Experts of a small language model.
Size: 14 layers, width 160.
Experts: 64 experts in each of 13 layers, 144 ReGLU neurons an expert, 2 picks a token.
Training: a variant of Muon for the experts, 342M tokens, 5061 steps.
Below are experts of layer 8 (counted from 0) of a mixture-of-experts language model. Rows are named down (a neuron's output weights, with its number) and show model dimensions 0-159. Each number is 128 + 32 x the weight over its row's rms, rounded and kept within 0 to 255. Numbers have three digits each.
Before each expert's rows: a language model's description of what the expert responds to; "comes before" lists some tokens at least twice as common just after its tokens as in all text. This comes from a sample of Wikipedia text that the model never trained on. Tokens count by the router's weight.

# expert 43
It responds to: Endings and stems completing everyday nouns such as roof, quarry, market, guitar, company, vehicles, organ, art.
comes before: "s", "ing", ",", ".", " and", "ed"
down1:088094111136148100108160114104099092087133082139115121124175139150132161154125117095104147119142159183126169130118179129050164158096148046106132171189148145099096115171162119121132060113088102137130089132115121088105155112118177110136131141114120129142080150110046191178086194164091097086152050143101118175192063186113152109133135108165174095155110138096130146161122104119125155113108113156128145087134123050098124096099164147138172109132120157083163108141172162113114142149142201

# expert 32
It responds to: Prepositions right after a verb or participle, introducing its complement, such as drove to Moscow for, contribute to, fights with.
comes before: " the", " a", " his", " an", " its", " their"
down0:082120061134146159109135080111125161147137105182173117126084094117139142101127127101169095158105124116141060104123123082130139134144124087136109135107122166155104079168136114139168117120176143127144181070104132109173109087141106136135127082094151114058130092121138169120091159194135156150085129146112187113204105175146131109143138069146112112163199116161165157124131106132093086158090101180095131134154094064181115199157154053065091124120172079150101117182146132100198142137140156

# expert 7
It responds to: Spaces, digits, unit letters and multibyte character starts inside pipe tables and lists, such as 1 in 1B, l in lb, CJK bytes.
comes before: " |\n", ".", "b", " |", "B", "-"
down0:112160166043099164111149153149178125132173110141151150111098128173133192142179164147122136079083158109177145112105087170180103087062134115073098076178128137157174110150130169092157166166127123093153094128131158141156177133078127146094187067152191116123150138113216119151131103116120145154138150122145171128154157079157089112148123121122141184146112145150122093111078168120150151115079127134141109077125092094168084148151174118129170166093144157124153204087108153179143084102127138

# expert 63
It responds to: Plural suffixes completing nouns, such as pati-ents, play-ers, coun-tries, plus whole plural words like people, children, members and they.
comes before: " of", ",", " were", " and", " are", " in"
down0:099109146147073164128171177118170149154117140091139142103156087127146074104127099211151132181102135149137092084123129153154157093130080134090122138170109168069221039101108144110084121148116146135112149138121125130130067158128114163151078145147056146134102076168095101138125096187119140111106142082153137089060129135084117100170126141143088117181148184176166119112112100136113131146148127078132133082148110099102113136104139137121165110168126174079136097175091099154124098051125063

# expert 2
It responds to: Verb-final pieces and whole verbs in running prose, often before an object, such as cre-ated, estab-lished, writ-es, included, announced, said.
comes before: " the", " a", " that", " his", " to", " in"
down0:091100176168065131141157095097104179142124205162123104134162120113108138159135159168155155174149102099158127134119072116194114125117089142160083148152123121118131142113138078168065093140137140172090128110089097135105143128143126179139101100159197149113140059096089111125094136115158094077063189131130145132069101100133127115116167157115168091169125103100054132136121125119115125091123108113039186151155117084117165100160162069146136128149054143134184146100136130121133133118171204

# expert 33
It responds to: Spaces and first digits of numbers in table cells and list entries, e.g. scores, catalogue numbers, dates after born, and entry-initial capitals.
comes before: "4", "m", "5", "6", "7", "200"
down0:055123091137132142114128088182073081120127177150184118127195116093127115129155120119129136070154130087149115138098031122158084070074139145145088066130134164174121108132085176092171145115160147158120122108122154145165147113134123150110151158071184182157131170151156163141090136140115083060101128203134145149138136141112105073138122158131145089115103118099114067143115142091118088165150165107106125169157072080166136152104120137116134184064082093167151099097134106190100105112133148

# expert 15
It responds to: First piece of a four-digit year (201, 199, 202) or the space before it, mostly in tables, dated lists and full dates.
comes before: "201", "0", "2", "1", "4", "3"
down0:118131094164142144184124094093085152114100192151101141193162133160136153126110142166151081091143129123108143143119150123085099166120096131124116147132069204152079183115173169125103137138061165133092159177109147168139130085151136099034089195088078072128109105136133194161155104155161114093106111139112115125123118128184140117169114110133142132109114130146096109195136186113119120107143168085137103079146149155152137140185130137054142133093103143075075120181135113135056111176098151